{
  "num_hidden_layers": 14,
  "hidden_size": 512,
  "n_experts": 12,
  "experts_per_token": 2,
  "d_expert": 352,
  "d_shared_expert": 0,
  "hidden_act": "swiglu",
  "moe_layers": [0, 1, 2, 3, 4, 5, 6, 7, 8, 9, 10, 11, 12, 13],
  "router_score": "softmax",
  "normalize_top_k": false,
  "routed_scale": 1.0,
  "balance_loss": 0.000312,
  "balance_bias": true,
  "router_z_loss": 0.001,
  "init_std_router": 0.029,
  "lr_router": 0.00047,
  "num_attention_heads": 8,
  "num_key_value_heads": 2,
  "head_dim": 64,
  "vocab_size": 31200,
  "norm": "rmsnorm",
  "norm_place": "pre",
  "norm_eps": 1e-06,
  "positions": "learned",
  "qk_norm": true,
  "attn_scale": 0.132,
  "tie_word_embeddings": false,
  "parallel_block": false,
  "init": "normal",
  "init_std_qkv": 0.0156,
  "init_std_o": 0.00294,
  "init_std_up": 0.0156,
  "init_std_down": 0.00208,
  "init_out_by_depth": true,
  "optimizer": "soap_variant",
  "learning_rate": 0.00315,
  "beta1": 0.95,
  "beta2": 0.99,
  "weight_decay": 0.045,
  "lr_head": 0.00737,
  "warmup_steps": 145,
  "schedule": "wsd",
  "decay_fraction": 0.92,
  "decay_shape": "sqrt",
  "final_lr_fraction": 0.1,
  "batch_tokens": 131072,
  "max_seq_len": 1024,
  "doc_mask": false,
  "z_loss": 0.0001,
  "train_tokens": 651400000,
  "max_steps": 4970,
  "dataset": "wikipedia_en"
}
Below are experts of layer 5 (counted from 0) of a mixture-of-experts language model. Rows are named gate (a neuron's input weights, with its number), up (a neuron's input weights, with its number), down (a neuron's output weights, with its number) and show model dimensions 0-63. Each number is 50 + 15 x the weight over its row's rms, rounded and kept within 0 to 99.
Before each expert's rows: "comes after" lists some tokens at least twice as common just before its tokens as in all text. This comes from a sample of Wikipedia text that the model never trained on. Tokens count by the router's weight.

# expert 4
comes after: " ", "201", "200", "202", "199", "198"
gate0:30 25 33 50 40 55 51 48 63 71 31 44 45 74 33 42 70 35 49 55 76 62 48 54 45 35 49 16 54 40 86 66 30 57 46 48 28 59 42 72 42 42 53 60 53 38 42 60 41 50 73 36 54 26 44 57 68 62 22 39 61 55 49 68
up0:69 43 58 45 56 21 47 31 57 45 48 74 53 47 84 60 38 66 65 47 51 21 78 38 77 35 69 36 55 63 42 44 55 46 32 52 52 19 65 54 60 75 46 91 49 68 54 51 30 59 56 71 73 68 48 08 31 45 64 31 78 66 61 60
down0:45 48 50 51 41 52 46 49 26 23 64 69 29 26 55 45 43 48 33 26 79 48 29 50 35 43 56 28 55 46 37 54 85 45 52 39 35 72 44 58 39 37 71 50 60 43 31 49 59 58 12 38 32 63 38 80 39 57 45 61 32 46 60 78
gate1:42 48 60 52 68 34 50 50 63 62 24 64 72 45 37 51 42 40 60 53 40 54 49 59 39 47 72 68 52 45 94 60 37 46 62 43 72 40 11 54 42 31 80 56 38 48 70 56 41 47 62 47 49 70 84 55 40 62 63 50 45 49 50 34
up1:29 48 56 75 57 44 59 75 86 70 34 53 65 42 39 49 41 42 87 50 29 79 56 68 48 49 73 66 54 30 91 64 17 43 66 44 80 66 26 51 45 44 73 63 29 38 69 55 41 41 61 48 48 64 99 48 43 69 63 43 39 55 43 41
down1:67 51 63 76 52 35 69 46 27 60 54 62 60 41 56 70 36 56 58 48 46 73 55 36 49 53 47 41 48 63 54 68 47 34 49 48 47 80 51 47 26 48 13 77 33 55 69 75 78 73 76 22 62 63 55 75 76 28 45 34 51 61 31 78
gate2:31 58 81 59 38 53 31 66 26 51 58 61 58 63 31 65 34 55 53 75 57 66 57 88 68 40 46 60 65 27 72 40 39 52 41 45 54 62 74 34 59 74 62 60 67 35 37 42 64 59 48 40 47 45 43 42 50 45 57 34 53 82 48 51
up2:17 59 35 38 62 49 51 20 46 65 70 52 56 40 48 45 39 38 52 65 75 56 73 38 53 45 48 62 59 56 19 72 20 60 65 49 45 13 41 76 45 58 40 69 51 53 42 38 59 73 75 48 37 48 43 47 32 63 46 37 61 46 38 34
down2:52 46 56 66 59 60 68 57 54 62 75 59 72 71 58 43 63 33 24 51 41 63 74 35 37 58 48 47 71 48 83 46 53 49 55 60 37 70 54 55 41 34 62 30 50 42 48 34 34 40 32 41 50 38 45 48 52 57 39 38 65 58 45 55
gate3:24 45 46 46 54 53 27 65 60 32 63 23 19 48 45 38 72 76 32 50 59 63 43 49 75 65 82 44 55 69 66 51 65 31 51 86 33 56 44 58 27 44 53 50 42 48 27 54 38 38 44 36 41 64 44 38 65 35 71 48 51 61 08 40
up3:35 35 32 37 47 55 20 67 63 49 71 27 34 47 69 40 60 58 52 54 81 36 59 62 56 48 57 68 52 65 59 58 68 38 52 66 43 33 48 47 54 52 44 42 28 58 52 58 45 46 57 56 49 30 40 31 47 33 72 42 34 62 21 16
down3:67 60 55 49 61 37 53 67 33 18 47 62 50 45 26 55 43 45 60 59 45 84 29 65 43 30 67 70 51 62 56 48 35 59 47 30 50 39 55 54 64 48 65 50 41 56 16 43 69 50 31 28 52 64 41 58 43 55 47 50 59 37 58 32
gate4:30 57 67 50 25 74 57 56 49 67 57 60 42 58 76 32 51 55 65 61 42 60 51 55 34 63 52 53 27 71 70 86 35 42 52 62 61 64 59 78 39 80 55 57 51 78 41 19 77 33 62 66 31 44 42 53 31 59 47 69 34 48 82 42
up4:60 56 43 35 62 37 44 45 60 22 37 38 67 39 45 46 64 41 28 31 54 64 78 35 37 50 41 61 77 38 36 18 46 61 51 37 60 34 50 48 73 29 36 48 47 34 54 76 45 79 36 39 59 58 54 56 71 50 44 45 76 59 58 39
down4:49 58 61 39 62 73 42 45 58 52 22 43 70 67 55 53 52 60 58 33 66 59 45 33 58 40 42 62 64 40 67 51 60 36 71 47 62 44 72 36 47 70 53 45 59 23 51 49 53 70 33 47 80 67 81 61 85 68 68 70 46 75 67 55
gate5:67 52 66 36 80 56 63 31 46 45 50 44 80 68 54 58 90 47 53 27 45 35 45 60 58 54 40 55 41 28 38 50 47 70 68 58 58 56 62 74 36 64 48 28 67 49 62 42 36 47 53 60 67 44 57 29 49 34 62 55 39 51 40 17
up5:54 55 00 59 53 34 47 49 43 61 66 58 61 21 50 47 61 55 76 41 52 32 52 44 38 74 70 33 36 71 55 74 70 72 38 85 39 21 25 58 49 56 45 42 31 54 62 70 62 57 51 54 50 36 57 64 78 66 28 18 52 39 77 54
down5:38 60 71 55 33 72 17 65 97 35 35 36 48 52 63 36 35 38 66 36 56 53 60 40 18 49 68 25 60 68 25 37 58 48 61 16 44 74 51 49 51 35 70 61 17 10 53 59 28 77 18 56 44 67 33 57 59 46 37 47 38 57 66 50
gate6:61 62 53 37 62 59 37 72 32 69 60 36 55 54 33 59 47 36 75 94 37 55 32 38 25 56 47 41 35 39 36 48 58 39 43 51 57 60 45 35 60 47 75 21 69 54 27 56 43 38 16 47 42 55 51 63 50 34 70 43 63 68 65 53
up6:75 36 46 47 45 60 43 71 45 25 34 79 58 45 74 50 59 43 48 69 77 51 45 39 36 37 22 37 21 58 60 39 28 29 49 40 03 44 72 36 43 33 44 75 29 54 44 63 48 25 30 66 38 76 46 39 33 58 21 57 58 63 41 39
down6:57 59 32 66 32 43 77 33 40 58 33 55 47 53 03 63 51 38 51 45 27 50 64 39 49 32 33 79 61 46 49 36 39 70 23 46 76 32 66 56 38 56 35 38 37 38 23 51 61 32 43 53 51 32 56 36 41 53 42 38 49 49 59 51
gate7:72 38 66 18 35 68 85 39 16 67 66 33 46 55 55 40 12 68 63 71 47 86 46 57 53 61 36 46 34 59 81 42 45 38 41 74 55 34 58 56 71 79 58 52 56 63 23 28 45 28 67 40 65 54 66 58 39 40 42 62 44 51 35 63
up7:44 47 36 36 37 49 70 45 36 80 55 21 57 45 49 53 53 52 44 42 29 75 55 49 50 59 36 45 49 34 65 34 36 21 39 99 51 31 60 67 82 48 53 53 62 48 43 43 44 52 72 47 71 51 63 54 43 30 75 72 43 48 28 69
down7:57 46 38 85 50 28 35 47 59 27 36 10 53 66 62 42 57 60 35 26 50 36 55 80 44 48 42 81 46 58 66 50 46 66 63 47 61 51 30 38 39 57 52 25 80 58 45 56 71 37 58 54 52 50 47 36 60 34 62 47 57 76 38 45
gate8:10 43 53 51 47 46 56 54 65 42 54 47 29 62 32 62 59 61 30 59 23 50 35 64 38 65 54 46 45 37 55 36 22 55 36 54 48 37 52 72 53 45 42 52 23 50 64 44 60 45 62 62 62 68 01 22 47 69 36 51 57 61 40 39
up8:55 31 51 51 57 54 42 62 62 50 38 32 74 43 40 46 47 51 54 47 60 48 33 61 55 40 49 83 65 44 55 62 59 50 26 69 54 59 29 23 79 54 48 64 76 48 25 56 57 85 62 54 33 29 58 48 59 61 52 50 40 34 50 54
down8:72 66 42 35 28 50 27 25 33 45 54 33 48 42 66 47 37 38 40 54 51 52 51 44 91 52 35 80 42 54 58 91 69 34 53 58 44 60 51 66 57 64 74 52 51 62 34 50 24 53 71 38 21 06 69 84 52 62 36 56 66 30 62 72
gate9:67 47 62 31 58 49 61 74 58 67 65 65 57 47 54 45 55 56 72 58 46 47 50 56 43 48 34 75 64 33 43 44 61 57 66 50 83 37 52 14 28 72 52 52 67 50 42 46 43 52 39 27 34 47 57 58 67 35 57 58 51 51 20 41
up9:48 51 79 69 25 54 52 67 75 60 62 64 39 25 64 34 41 57 35 56 36 63 39 82 38 42 27 52 33 43 52 53 42 48 42 43 76 67 46 44 24 50 43 30 60 54 61 68 80 56 26 18 43 52 64 38 77 41 58 64 37 43 58 68
down9:26 36 34 46 58 39 31 38 08 83 55 73 70 62 49 70 58 45 30 57 70 12 40 55 65 45 29 45 52 79 26 67 49 40 57 45 34 54 47 37 61 47 53 36 68 34 45 33 62 52 60 46 60 52 68 39 53 50 40 65 46 78 63 38
gate10:48 53 46 45 47 41 53 44 58 25 39 77 36 44 54 44 36 37 03 50 75 42 35 34 60 43 46 66 72 61 86 41 59 36 23 66 46 58 61 27 63 75 41 56 81 55 34 45 48 28 58 63 38 58 37 52 43 56 63 44 40 45 33 37
up10:63 49 51 50 69 63 67 56 29 70 58 37 34 44 40 51 72 45 83 69 37 57 57 92 46 66 64 25 53 46 29 51 45 68 51 41 93 47 40 72 53 28 55 58 54 43 66 45 50 55 31 25 65 24 64 28 66 34 29 63 49 48 63 82
down10:30 47 17 71 46 17 56 52 45 31 50 43 58 44 50 21 50 52 32 42 51 70 63 50 54 41 44 56 80 80 54 51 51 40 40 38 42 35 49 45 52 66 62 75 66 47 51 36 37 39 41 51 29 39 59 63 52 30 54 68 49 34 43 42

# expert 5
comes after: "-", "|", "\n", ":", ")\n", "–"
gate74:41 66 43 49 36 34 26 33 51 39 49 51 41 65 15 38 59 45 62 78 46 34 41 55 48 81 67 37 37 76 50 68 52 73 66 77 36 72 52 42 62 64 65 86 54 67 45 46 43 59 54 70 59 44 49 59 31 38 44 58 42 59 37 58
up74:37 56 43 49 44 61 74 71 50 46 52 34 45 38 67 58 33 45 28 19 60 64 64 51 51 32 38 69 57 29 40 41 34 31 37 31 72 46 34 67 23 30 42 57 41 38 78 38 52 44 37 37 51 54 63 35 77 70 55 48 40 34 49 41
down74:62 62 58 44 49 55 50 39 62 34 53 57 79 48 26 45 45 44 40 59 69 44 44 50 73 41 26 75 51 86 29 41 46 52 35 38 46 57 42 34 41 57 49 71 44 38 55 73 67 56 76 62 52 21 32 33 56 21 04 74 62 47 33 46
gate75:94 55 40 68 33 59 36 66 69 48 47 57 59 38 49 46 61 60 38 54 34 80 60 20 61 66 73 51 69 48 45 51 54 57 41 38 42 45 61 31 72 29 67 57 38 38 45 32 31 54 49 55 44 66 39 46 69 36 36 86 77 48 50 56
up75:36 50 49 52 57 39 56 50 34 67 24 26 54 61 42 64 41 48 59 58 78 33 49 58 44 28 36 44 47 53 44 57 48 39 63 54 49 44 75 53 49 40 39 60 72 38 56 92 65 60 50 35 60 34 63 35 43 33 58 20 41 62 42 69
down75:65 26 78 74 46 38 52 63 41 39 63 46 18 55 66 41 56 55 53 42 41 17 36 74 30 42 45 49 40 43 65 70 49 63 35 38 44 74 63 41 52 59 67 60 66 47 61 51 69 44 71 50 55 34 42 59 45 39 64 43 28 59 63 59
gate76:47 81 36 53 63 63 54 45 33 60 44 39 11 40 42 51 73 27 42 66 66 56 60 52 59 78 58 62 31 31 55 38 64 12 80 25 33 42 41 35 54 63 34 65 64 42 64 54 56 61 42 71 37 82 69 74 58 80 58 46 84 54 55 57
up76:17 43 81 43 49 56 17 52 55 57 65 58 45 15 29 73 47 61 59 60 69 42 46 48 66 47 52 60 71 55 48 43 38 65 57 45 60 53 79 35 54 58 37 67 45 88 37 53 37 57 49 46 49 46 61 56 39 18 34 79 59 43 20 52
down76:35 49 52 50 26 51 43 58 74 19 71 77 47 28 57 53 54 58 78 54 58 57 66 32 48 35 53 64 44 42 29 37 33 49 55 40 27 68 24 23 40 64 31 66 32 78 37 41 32 58 21 33 48 52 58 44 32 56 68 28 24 53 36 62
gate77:54 68 31 61 49 31 70 59 58 33 52 67 44 57 42 36 66 18 27 35 68 54 42 49 51 18 41 53 33 56 08 53 45 54 34 40 28 39 61 75 49 49 45 38 42 45 68 31 36 49 45 54 47 81 44 84 56 50 47 21 70 50 59 37
up77:43 60 52 63 84 57 51 26 48 54 64 58 37 30 46 42 28 47 67 39 85 65 43 46 54 58 61 59 44 57 47 38 53 61 58 24 50 51 47 64 32 48 41 22 56 63 09 26 51 48 38 48 49 14 68 50 47 41 47 67 65 62 62 56
down77:68 72 53 41 37 74 69 38 41 73 45 28 70 48 32 53 38 56 36 56 52 51 58 69 39 44 45 42 78 66 30 62 38 67 36 39 40 82 66 40 43 37 94 46 49 37 60 66 75 82 50 41 57 60 44 58 50 51 46 52 42 60 56 48
gate78:66 17 58 53 37 56 49 52 50 56 52 13 87 64 46 54 73 64 62 52 32 56 74 62 43 52 43 53 68 49 42 61 40 23 46 51 43 55 52 43 67 45 67 36 35 20 85 55 56 32 55 48 50 61 22 49 51 37 51 60 47 25 61 54
up78:46 52 53 46 70 66 45 28 49 43 52 23 44 41 58 62 36 41 36 33 35 69 36 32 69 52 81 66 61 51 53 73 31 26 47 73 53 61 57 41 31 51 48 69 47 50 41 64 60 41 54 51 59 53 68 72 57 47 42 63 71 44 50 39
down78:88 84 16 59 30 60 46 13 69 41 46 43 72 61 45 61 69 46 66 98 59 53 41 49 47 52 80 22 31 47 42 61 55 68 62 60 75 65 58 61 58 69 40 72 49 34 59 46 50 40 50 63 54 42 20 27 42 52 27 60 70 55 34 40
gate79:67 22 41 32 69 32 42 61 73 64 27 24 54 71 31 40 42 37 75 44 73 43 65 56 57 55 32 18 59 45 42 51 42 56 55 45 45 81 56 41 71 30 59 73 60 65 41 99 63 56 73 55 69 55 37 69 55 71 44 47 38 56 35 42
up79:36 55 35 61 36 55 43 38 31 39 61 66 40 41 55 45 64 53 46 51 47 61 54 60 40 52 71 64 40 59 59 58 63 42 64 62 49 37 38 71 24 56 45 18 37 34 59 17 25 33 28 32 33 64 63 33 62 09 59 48 53 32 47 68
down79:44 41 43 77 46 49 20 46 49 68 56 44 56 45 61 74 54 25 49 49 76 31 50 20 41 71 62 60 30 46 74 36 41 44 32 64 62 41 30 48 20 45 17 23 61 45 39 41 62 56 35 47 45 43 35 44 40 34 67 64 53 61 39 32
gate80:44 52 42 56 57 38 35 55 59 65 34 46 47 39 41 72 60 36 53 84 56 30 41 67 38 49 78 49 56 33 65 67 37 80 46 54 64 55 63 51 27 67 58 15 67 24 40 47 27 34 47 49 42 44 21 58 55 47 66 33 34 68 59 36
up80:46 58 48 54 78 56 32 30 61 57 95 56 18 54 55 50 54 41 52 44 20 38 45 22 44 36 18 52 60 85 31 41 67 34 54 47 97 77 27 44 51 46 52 64 73 85 51 71 63 53 34 49 42 53 54 40 45 73 22 53 40 46 79 63
down80:49 41 58 29 31 58 39 35 54 30 68 90 23 20 41 62 46 59 43 43 32 69 53 39 94 23 41 49 19 76 39 51 64 47 35 54 32 48 63 53 61 63 36 53 83 36 24 49 48 48 58 53 41 50 43 35 61 57 30 52 52 43 52 77
gate81:75 57 58 42 55 22 57 53 82 68 46 51 43 32 72 63 37 41 42 91 44 56 56 48 45 37 34 44 29 68 69 38 55 56 66 66 44 60 30 35 39 38 39 56 62 49 35 35 61 50 59 51 74 96 57 73 55 53 24 69 57 35 56 53
up81:78 65 52 39 41 19 65 47 80 62 47 47 42 33 81 64 29 21 58 74 49 55 55 36 22 27 54 62 39 66 53 47 58 45 67 49 62 52 43 53 36 29 46 71 75 29 26 17 63 58 58 61 72 90 45 53 47 48 14 67 44 34 71 68
down81:61 45 59 44 40 50 44 58 28 59 55 33 35 40 35 63 52 37 41 28 25 40 59 46 39 43 72 54 57 52 32 47 52 51 37 35 65 80 45 42 57 58 54 71 34 45 93 61 51 16 39 53 65 33 52 49 38 72 82 34 50 59 89 48
gate82:55 35 32 49 77 29 88 55 61 42 54 49 42 17 69 36 61 58 34 67 74 29 53 58 26 22 72 49 46 60 44 68 59 42 36 48 38 47 49 47 84 57 57 57 29 65 56 47 54 54 23 38 91 67 65 58 58 39 71 53 71 42 33 50
up82:36 69 39 56 43 52 61 38 56 49 61 26 57 60 48 48 63 59 42 28 60 47 48 58 60 51 64 39 40 53 37 53 53 61 47 63 63 54 54 47 27 65 52 72 74 45 71 48 52 43 38 47 12 58 31 35 69 75 48 37 74 57 65 55
down82:42 54 37 46 54 20 43 36 31 53 59 41 46 52 25 23 35 47 73 42 89 39 87 43 56 57 48 42 41 54 58 66 64 42 67 45 43 58 29 37 29 40 55 42 51 31 25 35 56 37 48 50 40 49 45 55 46 38 63 57 73 77 38 40
gate83:68 42 46 59 50 49 31 49 30 64 22 69 40 58 76 45 75 45 45 51 51 40 50 34 34 55 62 56 60 23 71 47 51 42 84 50 65 48 21 37 58 37 44 44 60 47 66 52 59 34 57 23 58 63 55 18 64 56 35 34 31 76 43 20
up83:90 21 51 65 40 40 63 45 56 50 36 59 57 58 78 34 63 44 45 24 44 48 49 33 47 48 87 40 34 45 46 56 45 62 75 46 34 36 22 39 48 28 71 58 46 35 69 54 59 33 67 29 56 59 57 39 65 59 00 45 49 40 59 32
down83:48 43 37 60 38 44 23 45 47 37 43 22 77 67 47 59 49 53 18 32 67 30 61 53 61 59 72 52 59 62 74 20 47 46 49 62 62 70 40 56 42 71 62 47 53 52 72 52 41 50 48 36 62 68 38 38 54 45 46 31 27 15 61 35
gate84:52 65 42 65 64 32 66 52 61 52 21 33 74 70 54 65 64 50 60 31 51 63 40 35 23 41 38 45 47 36 69 08 47 51 58 35 63 35 50 32 70 52 28 47 72 53 50 42 99 42 36 31 41 36 57 48 64 42 25 74 66 59 43 45
up84:32 51 37 40 26 55 47 49 49 37 60 27 42 48 39 74 52 40 24 55 55 44 69 41 85 42 47 58 70 56 36 86 70 71 39 35 45 85 37 41 58 48 54 64 31 55 36 75 12 75 86 67 57 62 60 37 38 67 70 25 53 47 58 29
down84:40 46 65 35 59 32 57 36 51 32 75 52 47 36 65 52 40 78 38 62 58 48 57 52 52 64 48 57 64 34 63 86 55 35 52 63 62 58 37 25 52 25 55 58 51 34 22 37 41 49 31 51 43 29 33 38 38 40 25 38 11 58 77 71

# expert 9
comes after: " |", "==", "|", ";", " was", "==="
gate74:39 50 49 23 62 41 85 94 34 61 56 60 80 37 50 47 47 56 48 17 50 73 70 52 40 36 62 65 30 30 46 37 50 63 40 62 37 59 32 61 26 40 40 44 67 75 42 47 37 53 68 56 74 58 74 63 48 37 52 48 50 59 34 30
up74:48 29 40 74 45 50 68 79 33 56 22 46 39 32 50 57 56 49 42 45 45 43 47 48 31 58 58 38 39 42 91 38 66 48 45 55 55 40 35 68 74 41 30 55 66 48 57 50 31 45 83 55 86 51 45 64 48 77 47 45 65 44 39 38
down74:45 47 49 66 46 55 45 58 22 47 51 20 21 49 15 57 29 49 77 63 49 56 34 44 31 54 62 05 47 55 57 71 76 86 58 46 53 61 53 50 65 48 50 55 72 26 60 75 64 50 82 31 46 52 45 83 58 72 60 64 65 35 49 64
gate75:33 38 45 41 48 56 26 63 56 37 42 80 65 38 57 29 69 38 40 69 61 37 61 53 37 53 80 44 79 51 59 51 39 61 75 33 52 54 43 45 37 51 37 34 40 37 39 23 59 31 54 60 43 66 50 36 48 61 65 46 58 47 46 38
up75:41 55 34 54 45 54 49 70 28 33 60 62 31 51 59 42 58 49 47 27 29 43 44 70 57 37 57 39 55 60 47 45 64 43 44 38 54 44 12 48 57 24 37 41 59 50 51 40 32 43 58 53 57 65 73 56 39 26 32 41 30 73 67 41
down75:54 48 55 32 41 36 30 56 24 59 43 47 46 46 28 62 57 52 65 45 59 54 55 29 41 29 80 46 44 62 47 49 36 65 40 24 44 53 42 58 51 53 34 65 49 37 50 50 36 89 56 89 56 39 50 38 68 25 49 68 37 55 48 51
gate76:53 38 47 42 37 56 74 45 46 34 20 24 67 48 36 36 37 38 45 67 62 63 69 41 48 59 54 50 41 49 56 29 72 48 34 73 44 33 66 41 84 55 69 41 33 42 36 68 52 41 49 45 31 57 87 99 59 44 50 34 31 45 72 43
up76:33 45 65 69 50 40 37 54 64 60 69 48 59 63 42 75 61 59 56 45 54 56 45 59 62 21 28 35 45 54 28 67 37 46 50 54 53 34 38 73 19 52 42 34 57 27 58 45 53 64 45 65 46 52 38 37 45 54 53 39 60 46 40 73
down76:45 35 46 71 50 49 25 40 51 68 29 06 50 61 66 45 59 57 36 25 50 45 54 49 51 38 64 69 48 39 31 49 75 35 34 65 37 52 49 45 34 67 76 59 40 41 61 65 44 24 57 79 40 67 50 49 49 30 73 52 49 49 70 61
gate77:44 52 57 38 87 00 47 66 41 49 33 33 49 52 56 30 47 63 49 64 41 24 70 72 50 58 67 69 36 37 23 41 11 48 55 60 59 68 56 52 56 43 39 33 27 42 60 64 58 43 36 58 71 26 55 60 70 32 37 36 40 55 61 49
up77:43 24 68 62 32 81 38 17 24 58 57 62 36 86 35 37 38 36 56 18 60 73 55 48 58 58 55 60 44 36 45 28 61 53 76 64 73 54 54 50 61 63 52 30 40 25 49 45 29 52 37 56 38 77 43 42 33 63 52 58 64 48 61 49
down77:49 52 46 53 36 49 58 16 37 23 39 99 52 19 25 65 61 31 34 53 61 60 32 42 57 60 37 55 53 41 35 25 52 37 24 45 47 30 21 48 33 25 55 54 55 17 22 34 48 48 62 45 48 51 49 25 50 63 33 69 49 38 46 44
gate78:31 37 62 66 57 40 58 25 75 36 59 27 39 53 54 68 59 73 31 54 08 53 37 47 66 44 55 52 48 54 22 57 66 49 33 46 49 44 39 67 63 27 26 47 59 38 48 57 54 53 50 31 33 54 89 50 42 53 42 57 52 72 42 75
up78:60 45 61 36 34 49 68 49 53 66 43 54 42 62 57 43 37 22 45 43 51 42 65 34 18 42 61 55 66 38 67 50 29 50 61 39 34 66 69 29 49 65 76 35 48 60 43 35 53 59 72 43 61 56 23 48 63 33 57 27 62 39 68 30
down78:64 62 62 66 39 41 42 60 24 94 43 71 30 42 16 65 70 50 52 82 74 53 39 44 76 49 65 40 41 41 32 40 38 69 74 58 67 48 35 64 67 69 56 50 43 68 37 49 70 48 49 40 17 44 14 40 46 52 56 44 44 58 39 59
gate79:45 00 58 43 46 36 37 55 49 63 78 19 72 51 34 39 00 43 26 79 37 41 50 32 39 71 48 47 59 49 48 30 50 72 54 73 34 58 38 46 48 72 38 57 35 37 69 30 57 40 44 78 59 36 62 33 32 85 51 34 58 62 40 51
up79:51 16 47 39 37 59 68 08 53 17 40 83 44 61 07 87 44 44 45 54 46 44 61 52 57 56 58 62 59 70 61 19 55 69 58 25 56 33 40 63 54 85 51 47 46 51 53 24 66 54 46 52 67 36 59 24 39 59 52 24 57 36 31 42
down79:55 66 51 57 57 58 39 56 46 38 61 47 65 43 57 51 36 38 52 76 49 39 39 46 36 59 48 51 53 60 63 49 75 50 48 43 75 51 55 36 17 40 44 29 54 54 41 65 29 31 55 31 34 66 66 76 60 34 37 56 45 59 64 46
gate80:47 51 62 59 40 55 60 12 72 64 22 73 70 85 31 42 83 76 56 66 59 47 39 46 29 44 46 38 38 73 66 23 56 46 63 47 35 38 56 48 65 32 43 59 62 19 41 64 66 51 54 43 52 39 49 58 33 50 51 41 29 60 42 71
up80:34 54 30 79 42 47 38 60 48 44 12 51 56 31 48 26 29 40 30 48 69 47 47 45 46 66 53 41 38 48 36 62 48 64 56 30 97 26 52 40 32 44 67 70 66 88 42 12 33 48 57 48 73 69 35 80 58 52 25 49 47 39 69 48
down80:37 53 51 37 58 74 54 52 39 35 67 54 65 33 60 57 67 46 19 49 27 76 65 23 59 56 66 45 51 44 37 49 41 67 40 35 50 52 60 59 64 37 48 42 56 28 56 31 45 44 55 61 57 85 56 48 62 59 88 66 18 26 58 70
gate81:47 52 30 18 44 34 81 60 31 48 56 59 22 63 82 68 10 31 41 62 44 26 63 46 59 60 35 23 79 54 55 66 52 50 33 61 30 43 37 54 58 35 37 34 49 38 52 54 67 67 56 56 32 40 53 69 22 63 50 57 61 63 52 44
up81:34 41 65 31 52 34 44 53 71 23 56 33 70 46 23 37 35 58 38 40 58 63 47 70 36 39 72 58 56 46 32 60 55 37 68 60 64 49 65 40 28 72 72 86 53 60 21 30 32 34 29 57 36 58 46 63 49 45 46 73 40 53 54 29
down81:63 29 42 72 61 63 49 42 63 68 55 27 39 35 34 54 75 39 28 61 62 57 54 29 47 37 47 33 61 46 79 30 52 59 55 56 56 43 40 53 51 57 50 86 41 31 78 39 52 47 51 78 69 64 36 48 70 50 68 68 42 54 49 58
gate82:79 73 53 28 54 84 29 72 38 63 59 60 99 41 45 16 44 56 74 29 44 60 67 51 48 39 36 33 55 51 64 55 53 41 62 59 40 50 64 39 59 60 79 30 54 27 34 50 43 34 23 41 73 49 53 36 83 26 62 48 75 52 43 61
up82:61 18 71 40 46 32 52 47 51 51 41 26 34 64 32 65 48 73 49 69 65 45 62 44 71 25 67 66 54 54 32 44 53 37 72 32 38 62 45 67 39 29 43 45 84 31 54 66 65 28 60 66 43 43 36 67 39 49 34 44 29 44 62 39
down82:37 50 51 53 50 48 40 54 63 38 71 34 44 32 81 44 55 84 19 73 32 44 60 21 49 59 55 42 70 52 70 72 49 49 81 61 66 43 62 55 49 42 67 70 74 38 73 57 65 55 91 66 46 49 57 53 88 82 47 31 61 24 41 47
gate83:66 57 23 53 63 28 67 55 49 54 48 44 39 70 61 50 56 43 34 78 51 49 47 63 56 34 49 62 74 43 32 53 68 53 54 58 42 58 41 60 46 66 64 78 33 64 24 46 42 34 50 59 99 53 43 38 16 47 33 77 60 78 59 51
up83:31 62 78 52 56 54 59 63 41 38 19 25 47 42 44 40 22 50 69 30 58 52 36 37 45 51 46 20 07 52 70 51 52 47 62 53 43 47 48 50 35 29 35 46 59 47 71 44 41 69 55 35 24 60 81 48 60 58 63 18 47 23 44 39
down83:55 31 49 67 35 60 43 47 12 53 67 52 60 15 44 80 57 53 32 51 79 52 54 38 60 47 54 52 55 78 51 63 60 39 55 74 61 49 55 53 68 50 55 70 71 67 41 33 44 62 33 77 25 70 38 44 49 38 65 60 65 55 52 36
gate84:50 47 63 64 60 76 58 38 58 44 15 63 42 34 54 32 73 52 65 46 44 25 38 47 45 23 77 57 46 47 66 60 56 46 33 47 50 45 57 74 02 38 44 44 83 63 41 46 67 48 58 59 45 63 58 40 33 66 31 45 54 45 36 46
up84:75 71 43 57 59 68 48 14 68 29 43 48 40 37 57 40 45 50 69 54 43 52 36 54 63 42 47 52 74 64 77 44 04 62 36 73 47 35 61 45 61 55 26 65 56 66 30 38 53 49 45 74 69 83 34 61 38 46 35 13 51 62 74 44
down84:67 52 45 52 26 45 53 64 55 75 77 23 54 45 40 33 55 53 59 61 28 24 12 54 42 18 77 32 34 47 25 55 38 52 53 54 49 48 69 50 37 49 29 55 40 50 50 66 65 32 51 52 45 70 43 59 56 62 46 48 82 59 50 57